{"num_hidden_layers": 12, "hidden_size": 320, "experts_per_token": 2, "moe_layers": [0, 1, 2, 3, 4, 5, 6, 7, 8, 9, 10, 11], "router_score": "softmax", "routed_scale": 1.0, "balance_bias": true, "router_cosine_scale": 10.0, "groups_per_token": 3, "lr_router": 0.00171, "tie_word_embeddings": false, "beta1": 0.95, "batch_tokens": 65536, "train_tokens": 278500000, "max_steps": 4250}
Below are experts of layer 2 (counted from 0) of a mixture-of-experts language model. Rows are named router (the router's row for the expert), gate (a neuron's input weights, with its number), up (a neuron's input weights, with its number), down (a neuron's output weights, with its number) and show model dimensions 240-319. Each number is 128 + 24 x the weight over its row's rms, rounded and kept within 0 to 255. Numbers have three digits each.
After each expert's rows: a language model's description of what the expert responds to. This comes from a sample of Wikipedia text that the model never trained on.

# expert 12
router:142130093140124107127127142109095140083129152098137110110118073094137188133098126123146110148184086145179141117091112145110208144128143082111123135093122151169151125129132139118150090115106122162153113130130117141112147136101100111123098167
gate0:112144160120134138085128187103110147118148109112112143104088146096122162090102137105169182099104141110097132108201124140127099120121143115119117118144139135153122093170134097144155097096118160135153109149137138138122118128178130105156177097
up0:133126107090161086123105119113127107132109169138165140118121135153093117093152131112113132118130097136129093168130130123124092135122105172170114095147140085120138123089111123119139119172096097097106134128140140134108136127120104159132173146
down0:123088110058143129156145075112179105144136106118115098100127090158118065101170116155126132174134144120117138150108096101107085146124073124134134093121169152114165133128145123154093159120114083154130101130133102129137147134098113146103109103
gate1:130082114132102143124130146102137150142075084114141154097140084107125127099115107179134117139124122133136145172129127138087109123137109111111117096130150182153112131136110122158130151165125142117094154102143145132150074111153133170169098122
up1:099133137106123074180087090149111126085129091123124138140110165138135153131109132107145169146117127161083174117115187121109117108135091160120139087132116118119131155114141093148123143142102106142127119142146155096121167116145146142118129128
down1:113105111155088166137146134083134153138118154107146127145074096132182100151092115116153155078165137131138146139143162146149135073125103164175119110146128104136093106108134134116136137135146130157153141127144111132142128142115139102107108120
Description: Word-initial consonant pieces

# expert 8
router:119108121130112114132103104129181065121124131134103145085153124174126140136156105084097145078136152137141143141113121166112140120115085140159137109137151125129103128156136123130104104129097149126156105165119093156112127162124139121127142124
gate0:138134094128141135128160140100141072159139138142118093106109154123100109165173164126117103139130108140119152141152135153133133142099117110149151169140115123120146137153132079117111104107121131131147133115152128106129080103130130117130155147
up0:131134130138091152129188108130118131105098163101131095149141125139112129106086138121104161146133093080109102111119115087152144118101116132152092134157126170147131119135135173114093117120156118084138145125100131124158132135124135151093139073
down0:152126126146102118107196135161097109131119130107171172144149054117118109155150117136134150137129109095146140147109129115152119163084105152150130131094099147125131112131163112131143146119130137110093133123085129133151115104124081165096135157
gate1:131145167116108115163070132089179100170137130170112120129112145069152086138158128122098166130102144118090144136171083146134095135136137106125123124111110155106065146093132149100132143125107121107129116118099109098149111124114134112133151152
up1:145103164145088134178098115108139128099143133115116152105165134070122131134142157107147098096129129158097145138111137131140131149101121110119130114101130109125143153074147110103166126151089106104157103093133140165136136147127143142158143103
down1:157129179134108111163103088136107098120142058081153116115146134110107146132089090196129142126139167107132153121099156145122140150153164173124124116121127150109105085138124133151101112130132105088155120124102163085145111134124158125098137111
Description: Mid-word fragments in names

# expert 14
router:134119152111129139104147130094127104112155134134101127106100143140155111153108131110099141095114113105149075137146103120129152119085153117149161099165143113180148129158138106130106145183088114146107143142133122138139125108187133135141092094
gate0:136143155106087097159138136126105155155104133166077151119139129088166109134148146154126112112121137150157119133143128153127134091172118150126146106149124106185127118138115116112083115102130133142113100099149113117113117129117149100098159112
up0:128143149096102103146131167112112148139121138148084127117136089133120108123176133116138128111105145169173146171103111115138117093157147126163142149175129110168125156103131131120098113091125125131144118114144144127121095118141133108101122093
down0:124134109112131122100138157132105181117115122172151093115116069128140111103139105177123128134130144159157134167097116113137117153100151100130162130109153119093122103171091109151120126131123113099142117172155144135145096115141110126154138104
gate1:131126150155166176102117107111111147086142178110130089117136114129131173148153115174152123117162113134102093114156089158123117115119149090138149100139133099127140174113152085145176145115087124116129071104094122100108117118144099149125151127
up1:145115100147104112136145117106151115128146087147128120106115134100107148134144153137134124128131139082122139129141142139129132146129132142152118169141088119111119076163126137125106120119127158094131127133154127160139113159103108119141117112
down1:125159146111156191115115124150131130089100140117143083129106157116139118140130136173135075127130114136124144084140108141111134134094117140146097142119127104131124186149109100157113136185119150138167145137088127114114157116123132133113101208
Description: Copulas and noun stems

# expert 5
router:088141125127107120141123113144163131149140139120127158092123114162165158144131145126175094121159139137138116112098148124114155088138141128090152118088143176149131110155131101131132143104101142155121092102123104128138156109129130141114092166
gate0:142144084136108153145128152088114118127127135182132144136140092112195087120149138136120091130118117100152167165142153142155161161113091144119129136131166174124141107163145138135148115140129148107137105116131096177094077141114111142078115132
up0:154142130153138129109098135134093159106134146196109103122121083105148139137137174132136116110180132135171123151132121129131149151116130138121128134161159126142115140116118135115161079130109151105092125098103134126110140115136133151122101149
down0:130151092134130175129137126110100174120102136131128105143131088087170193123105137125149092131120081069125167139109119128122135124133144162155112115100141126127155121160128141114127131179146161167130150132102080143121113102115122102131146121
gate1:121151155151083184117160132156146136156123104138101123094076146125165126143145141123101086113163100137108081141178100128118133168108142118119098127121146130130145135073113132103139141161146149177087119094158150121135089109109127107141124151
up1:155131132159110147134134131180126108137086095167071116124097141106198143135146114132109123097150086111097087139154114112118102158134150084102153154140115111135137130098100107118146142148136131178119105124170172122133107126107110124132131158
down1:118174147145116085099137133138137152135146138101099075118124128142165129115135116162108125153138071109127103093087130118136126133147136110135103123144116178123136095133157147149138138161136128140129116128138145121123117099073145134171100138
Description: Line breaks, capital initials

# expert 4
router:136161126121107105160140106124106163158117117153147125144171145140101124068144124164129144167113118101141139128114149158125114151138144132157155170110103068124132133149078094153131143121136113149112146170121129109144136106119136134144115122
gate0:118151107110099160175116106119137113160151074147097108142094151121149155115133143115149123115107156144113120121126123068135117132077091124118111121119135155147158123105109134126131107150086148138160157110140148071146163142164139166125169142
up0:136119164113116156170132095172160146157143118125091106147143153148100128174131146066130151146136144128106132129144134072112119167132105121115128115108106094150156100093121131160144147130111118149131140088143132047149125132099138146158147128
down0:142136089141083128141148117127146095148085168173105139125128105091116089137132108127121097106149138138139106135126151129113143118110136139134120140120124119128125121095131148131160169125113149123155128145114156160114092093135121092122092097
gate1:117090110118113103175150115108124142132119133077073096096138112146114149186134162124107162135109164141102129127179146125145106186126110144155137110117176096148088128127118126113141151127112123135107145117124123090114130080127142136115147123
up1:120123140177130100153128134127097134141128117111117125122121147120133101113139141137099167105103164115117141133134163128145074167113164158138152134090135183121127157124138111106160150131146135131156159131138133134138167129130109126115160073
down1:120140148112200121103091129134132107105118118100153130129093154141130136143136114138107147181160162109123114123108136130139165122104123120143153095120116151111094105112147179122113104164157116145120084170141184135106170107119158131122171112
Description: Articles and determiners

# expert 1
router:129126106141173124083153111175163157164170126152112127147138151096044127138139113117180107104107160166083128162128157139125112117105135146127135158142112136107147155104153133129109067103129124100130139152155170108130168164155149147141152138
gate0:124145127084153094096103094160158151108146088137104175116079113136140102138135139170172123117148138182128114118122110147118149143142139140139116111085125131101113132135135095148163119132147113098194138161134140115105173128172069110106172151
up0:141126115129118093115113131117162149132114056135109160149097162113088106111117122142141095179110158152099140107127109113132145155081133156140169133061134089086163135142104139129155081152097136118144128145090163127077149112148118142090106143
down0:148145129102114102184100140133142173145137102105120139116151129122120107132108076105138130118128170148100162157126116130094133098132151130120118122140111125072113139126118158096135116168104092104121132152134142155124109098102083136139126116
gate1:106124151101088109128105172147126131118185173121129198092157080114166100112131173073109141132136090147145110095096115138161124096138156151116153133124097057133155179123125127118160146106167138112145135092137156173134099131183144130166111081
up1:104124133124128116151147166152138178134152107150128153084160122125096142109123153111102098128111121129163140158149125137153121127114144152144153171146181088165126164136078132109120155107171147138171142098106143140124119137155139085138155115
down1:156105132124114129110130191110162123103152133139134157070132157121128151143132110117122112128119116131145106155126122164123104098112123120125142151117118118109155146145085139134129117126168155129109096162124149134141083096184137143138127120
Description: Word-initial lowercase stems

# expert 10
router:151077122162125144156138147107151109130118119128122158147123125136136131153128133139112180160134136089227175109130117167113139168103109154101158152146120128110075130142149127105141154105117120088137151149127112106115098144125158104101125126
gate0:113139150139145109061127127094113097140117101136093148138105190135094126151158120150152145119103148144178137121111119140146118108144124151108148111108147104093130140126087134095109124099092160087143137130150104137159086148105084092123145076
up0:099119128136112189129148137109155157137128148126147152138115137151102122109128165151132112140128153121176110159085131156104141144105108139075169130118148109097139148132086104104118123129135110116133158113085087126116092128093127084149151103
down0:147114140157154179136131156102117114101101084148153119108105122170120122101103110169133141113151168131131107095118113146112143139139109116122144170150127144132109122151135110142117084106142107112111130155089139138126117148128143092115172122
gate1:122157141146114156143170120144131147124156161163149171116145108122131123169160127127132121106112143102111112117122113112144167112127170109101138118094139127089078110117133102137156195183111126099142158114136110124118140086133095124116123125
up1:111137105142139074115099100117114133118122107089112084128167116111118123070149140118144171130127106130146136140159173135118110172118103153158105185155114134100154109135149125151132095126161129156145083112126140119115152086109142153162133108
down1:155136082148145170121136108116122140114099124061086095140114144101115153143165125169113133117145144117133188142157171140143131141134106152161155144107167162174124127147139122084145122089136156128103127110175164122108146149130151162118163145
Description: Sentence-ending periods

# expert 7
router:134118112106127119177159176109118103139117129133127118096105136150109109127114150114138132140115128148116133102155120100147165134134130097144159140112138171139106121105112112131121149101147108119136086146170162162104158169116106123147121137
gate0:105142146117119134108139158142116129107157148122101136116143158135103133109122129085169148117130128143137114060106106130106074125146127137100062155133106119106160115169174153113143124103163133165120125118157086113127132123149146166085128169
up0:121134103113129168166163103115131122159124114171071091117129100152108097146102107130122139129120103104153132173183157126139159089121104171120126111145061111126121203129152121135108115136106124109111121113126114149141182133132164081132143158
down0:128134151118142106149149121127155114184124133141094126096120146149118083214110151070167164103147124077125125156168094109137152132160130154122102115091100156080140133139099122155113124139134097189086169134123141128144143169148139113113117130
gate1:151158091137160124126151136162141165123101136142134112147124141066113136099161105121133157123100175115143141146161120115101129133132142100124103104108146144103108129126136123202140117109151102096116146120147141145134155156122094150123139112
up1:113155085112152137127105161107141118175083163178168136120134147097155137145122097120114117144137149111137122114168112123138157133117156084099135175120120129084086138138120131117107133126100113120112163176105175131116165123136138143115154103
down1:113112098100100159109142145129138155113135145126107122183135160168188179152129103178148132133114104134126175124148118149077152138149172087129140132135137140102133104079113128119112121104111130111075142124104158143109108096183142131122126098
Description: Quotes, prepositions, odd pieces

# expert 6
router:144141110064111150067124142112136121106137141136160118115148157135125117120109106146118099149166126125098109175134132157155117167137156101112114130140162080094151118092138128130144123163121090110097138098110110094158107112101104166094114127
gate0:135162165136151111108095126141107092112106097101108110166146136112151138156139121170115106160134059118137152108150124125151107109153179112151111146111089127114158119102134113141077125178149146130163108097112119131117135133137109158176137110
up0:083155120134156096145141140143105146135090107143134108123087139115070121118131137129167149141131149150131147134138169147125084142110136134138124135121162156152209115131105140131188159121114147131150135121165164110181128178138157148155155131
down0:132104138151168086124136132144168130110126157130149108172109055089110127078132145045147176105132147119108174056142157114148123134142112160108099137149092143186132107132089121089153163159148102132123093156119135095132166137126115120141113165
gate1:102143143095100129142089169118101145113112132120166142119163137180126168109129132108115140147129139086086185147127081118125117209108104119162095149159126088100128166143134126117140177133125121138114158116185105114109105115153111110131172124
up1:113148155120076147149130134117083137147131115156157123117147101166119154111112199113121161141108159136106199124166123088134125184135108168145111088168179122082163158124151129153136185150119093158126105142143092096086137102146161121133157097
down1:111143093160108109080184112132084155138146146128197137133193106184137143148120114151166119117080090107086118147123121125100137133160141125167131089148172118114081122116131159129096165119118126136104180125146104173154094101145114125132137111
Description: Word-final suffixes

# expert 0
router:102132172150154151101113074128106164179147139096162136146084123093170123104160176154116137156121092095109139162110133122121091127147101124130119095152075160166150137087133165142159143099142145145124111098113134170145157153133093153143165119
gate0:151162171124125115107144145143136125142103122100118155137170139097090123118118101100161117092096130154119141157151125113182114123129117162131116159133110135133123120129082134123131132154157102181144104126088168149137157081066141138104110142
up0:129120147157130102137106151128123110116102127136117116128087118090137115159153141117110149139180152091136119139131105132109114127136139150112118142150128109170146134118128120112118077135087151107099128100088138119137085105152116135155129094
down0:127081122115174148126148121133124111128113087081121148129114113127120144102117114132081132095105138178111121160138145174154157105132163089119174094126125164192121136150142165133160140081137168078152113128114104098107133147105091127140124131
gate1:150129120152117131137115150109137139153129119102141148106142120116147123130176110157131106133122153128102088091133154192115108164182150120146170156137144163115156115132125155136141098104117130140119118116100133150087134106146140140176137110
up1:136141139107113134097159084126145105097157085126111148118152143154114134151109142101126136112137121077116107151135137092181154117089126167141082140105117136149147143115159148107117072155100154121115200163159123137149151132087129152053119133
down1:135112147137093098092133144170143153136121127131123104101117122102139133103094124119144151133114157107079132131137095115169125079134094111071170092155120144124102089127146141131089114080154143104122115105125142157115103133181087102146140112
Description: Table and list separators

# expert 15
router:147134157105080082119142093152115136148170137112153138103143131108120105114082166169119094109116133125128105088147145150144126148121097191146099148113124139152070137138098148120142159129160111163110170106109129131111042147116116108105140162
gate0:173139110104141097152108062131097148133141142139139096102137107135138094136116137126113123075134125100102099152165137108123152111143173121136087127084137087147107111106138130175138124123119193112130108077164133131104102142117107127154130108
up0:130161092127103092110078123085092121162149150148126114140130128111108124130163140145166092098182103100121116147099122111117157162094125122129112141129110110148154129099128123163155131106147123091100121056104130180103136106155127130156083135
down0:131115107132118135120158074120105126134122112114118154125127104104126133090083130137097121116115132144152125151127151144106131127165048174102178140086093111121114141177119103138128127135158117139148106165161134131141109163126134143172129140
gate1:099157130144120072150114157104087106130096109114176139100077154145146104119141117128130080068139131137152102130120120170167121127116114179055126137087105110164128114144170151094128099131100115120117071098138116131162123139129129077149122140
up1:120117148175098081133123155106094122161127165134185136108098151156134142143147084118160088105163198126123105136114148161125161115100133143105094142101168101158133131145130101063132143128148112117088123131147170123151116102113123143114120133
down1:087113159177133102149178156096165125162154116085133128129140100162109146117115124151123092092161118107164115139146124131166124165086145122062143088153122099142151134080112104119136114161181109152094081128134131137116150132137155139131144161
Description: Function words, conjunctions

# expert 3
router:106160134129133136149080103161124135095136111146156119146086124152127121106108137120120122165121104145099143090169116081098059126173124137137118139153125091143164153133120147120123132125122150066118112104129145146170131094175142089132180155
gate0:106110172130124143158067121155148139125142098093161098161122137154145157149125141118099115140145093129127173108182147137097092114151131138149124127145114111101152120122126101176142093133145132117114124116161129130111119098170189136109152180
up0:141141116156135159119137130150088165126109103148084164138094117148119057116116119136158145133139175163086115193128138107139159148116163100140134114128120101123103118109128121087084182157093127103135131127098157096133106161112064161139117074
down0:139111084128106081146131109161136115138081133114097101101134101126137072126132151132147136120117143109095133121058097166164136129146162137111134118109121181129087118123145108134096137125117132146159155126096108173104110155113121177151116127
gate1:163112131104127109108129088109115156130093129121135116116088130108159130163168134111086129109121116155126110089150117103160095102136142119174161151097134111104110128145146152096135140116101186113144138113179157099107137087134165119133163128
up1:110105144135120158165151126139138117150145106125158129141128155112108138146150111129167105147145095087104135181125166139118144136128109171121126117131096163100090118123182122151109128127161110148102153130153109108158130138161159134105081143
down1:102129113086118145149135139155131141146150097131133160149088116119099140138115117151148100129150072158122112139123126087127133104088096128189107162131140137141144162103137168123129123143116116147140131106136147098128116125119133130136166118
Description: Foreign name syllables

# expert 9
router:136111126136182133115130153123117104146087071111093123099124139162085129117128117091119185156133174075135167115128089074147089141101143126143124104142137133100119099092120116173146108171138133152119148126127106059123155095041132159160140112
gate0:146149157105133120130127125146124107137094131155126146138118104117072075094135135119126166156159078137137105120155117161164108169138104142131116114120130144094149133123123155087152156195135161145122099123108103150181119120099147185143156102
up0:111130144117149140145130077151114127133083159115178133130161096111101120122124112160128119125132087152113150129146146139132108171144086121138141149069159102125135141155107151132155152163149142129100114130112137160184119107127166151121164127
down0:125165162109139153125147149135150131131133138123165130141104165127115120126132145166132145142141123117155152133111106113108148107136093096155148132138167128176133164143137130119137150138093127072150164149145134101103157136103148135130098084
gate1:108118136181168126141129113157157108136127155109154121131141141157101143154156126116126134131152082183131147127116096147140120123125086118124066131160101128134168158146128131139116157140099085150105132120150155062113118107154120111122144103
up1:147120142107129130100118117154170144120134114156119127130105199121136120129134103131135137112113098116167124089139109141127100089134136096141151119099126115152111091136128146131169111143137107101153172119076154147160137164099164132177155130
down1:128132142130149104140105110101153134100147127151075139097151139129176143084101096076158157109140171121157136124126082087126126130090138130132121118114112114126142115122123167111138105105158114131114120097131088124115134146089109104131137102
Description: English surname pieces

# expert 2
router:133134104167127153126122169106098111121095137116090101173149097095116120130145111120125145110080122124136080124125164078120101107141109125129076162138149119117136116109151141116109147152160147140137141125127141133114135102139152137108097092
gate0:142129098124118125122139082104098131107127158131119151122147107124089146098152106129135169105090120166118156118076128095150134116083075092112130127094124110113161116089113127101180139145087105115126162094170160070143148137157141134130166089
up0:140118125118143112118129098159165096140131152101127152156124150143141101157148100087144128127118137117085111141149132139177125150098114146144119160127091135137154135112118130117132135141156084144123175131110135131188120141089109141093129124
down0:113152115121114119126136165135086140078110090092086149131141139088151135124149078108147125140136169097125077144123132146156113131123123149121077122105153077111137123114162138118161163132094103085109156114143088119149116160154152141108186094
gate1:097131129173188158138164141171106133153159155113121122160124125164117114135119121154136117127141113114071107147181120135157125120166121110164148142117159118114105154082146137119124143144115141137111128147146136160111116123141150115104125126
up1:156126115145105172132137089150102089112168121136107138139092131100160108159126099116152143134121130132131129091123114148125136102101116143150083115090082126107102116105164110160146101165103104118150123104148128141101159143115122140118144132
down1:118098150109077138090163103096165141137126157133133137153135115124122135133132109117158172146103096130131149143120120124115110099088156129139116104126099147118103171135133168092176102149144081100144132167141126115147185144135125107127124136
Description: Table labels and prefixes

# expert 11
router:088139144147121122125109130132107123100111126130141161163146153104200121147155098174129119099099132136091103161131120170142132089107151120088084067097127123070148109151135120120133116146147122138134124099126120132110118107162166132163110111
gate0:104151154084148116089131162151102111144165135096137134130116104103124119152156116130057144115145136172141137150096141124136095134147088123111126119169102131138116158111117142142115167136117141114121159089173088075102146134137150118111082150
up0:122102111111143158110157168130167156154136144116161112134109071135127098128088156121105108151141127140127156169135129128160135141099151126163139129109116133111106126109122109106125104112101141093122148139142142096108125160148175144121098128
down0:148113144160169127126129088107136126133139105115084087151117131127146139154136093116145120185133134147147118120100129112147160121151161078144137118091123155136113098149092118115135130132122151161093068126113156103175086137122106137150100133
gate1:122156144133171123132128135126089103109124125128131113145102156139118108165112138123161137096140125167142088112131137168148154142112152137142198118133147120124176147103154122065163085095182135147132126158165112142122136131139156122159090128
up1:127152143162155118124121107167154083112122145153164109126108151190151140128087156118124147115133117145129095139150105111132141098134131071149099130083108100126119132144115161102144156128083132121168118066147126127117163138111067114119120142
down1:101155141116139113085130137129107137135166123102119103149132125117111167188129147144145079098089160123117088126101134151161130075151102144140118110117125131129134128134122149131099157166134102205146102141138096104115161110084122147158127114
Description: Table and infobox punctuation

# expert 13
router:115126151085130157146140123130145171115089135153138084154137131143153122151138127066121091114171164147111147120103103104155139118158154103114154114125126146115122125170121157106120137103136136106156132120090119103149079114095106127120141106
gate0:080127132124153119148110131139130150147123152098211092130143137106132134092155119126110150133155096154148068119076166150140096117136156165128132146111147142132086133086145108096134109142095110108135149087113128163155159130160101095115123107
up0:117123138127128096116117162145097100120144088095135128109140140161175143122179096160109114108083113141109138135102147197117069147148135190081109087129135114067143124152110157125112100157110129139132131128132123115117128165158110116109093072
down0:123129110148092132132113117139128127113131135137131131085170098129075142128111111142119116147128137110122093139153169102105131124090120110150165121095121114126114126134182125102118107163112112127134133120139139115104124117135152148106073107
gate1:080133132113170142094165149154158154147132121153174095114131104144125117122120089113092082124104158121145111145182131113141098111131097133114114094115165126131084097082119108094141091118111143154123125139137117113087152097106156126125095109
up1:099125144134121166108147130117141154103145127142160102140134123150123127156129090125089089128130113127116103126174150148151104075145098104135110132127170146130088101096144117144116110122118137094129113147125100099086165119083173129125119102
down1:134114121137115127152147133127134125150111113121106117146144167154151149181150080115142149117103154140132087142143122121144123105129106130143150143164107137133139116123175143111115077109128117107096110194114074144149093152134149133113141095
Description: Digits in numbers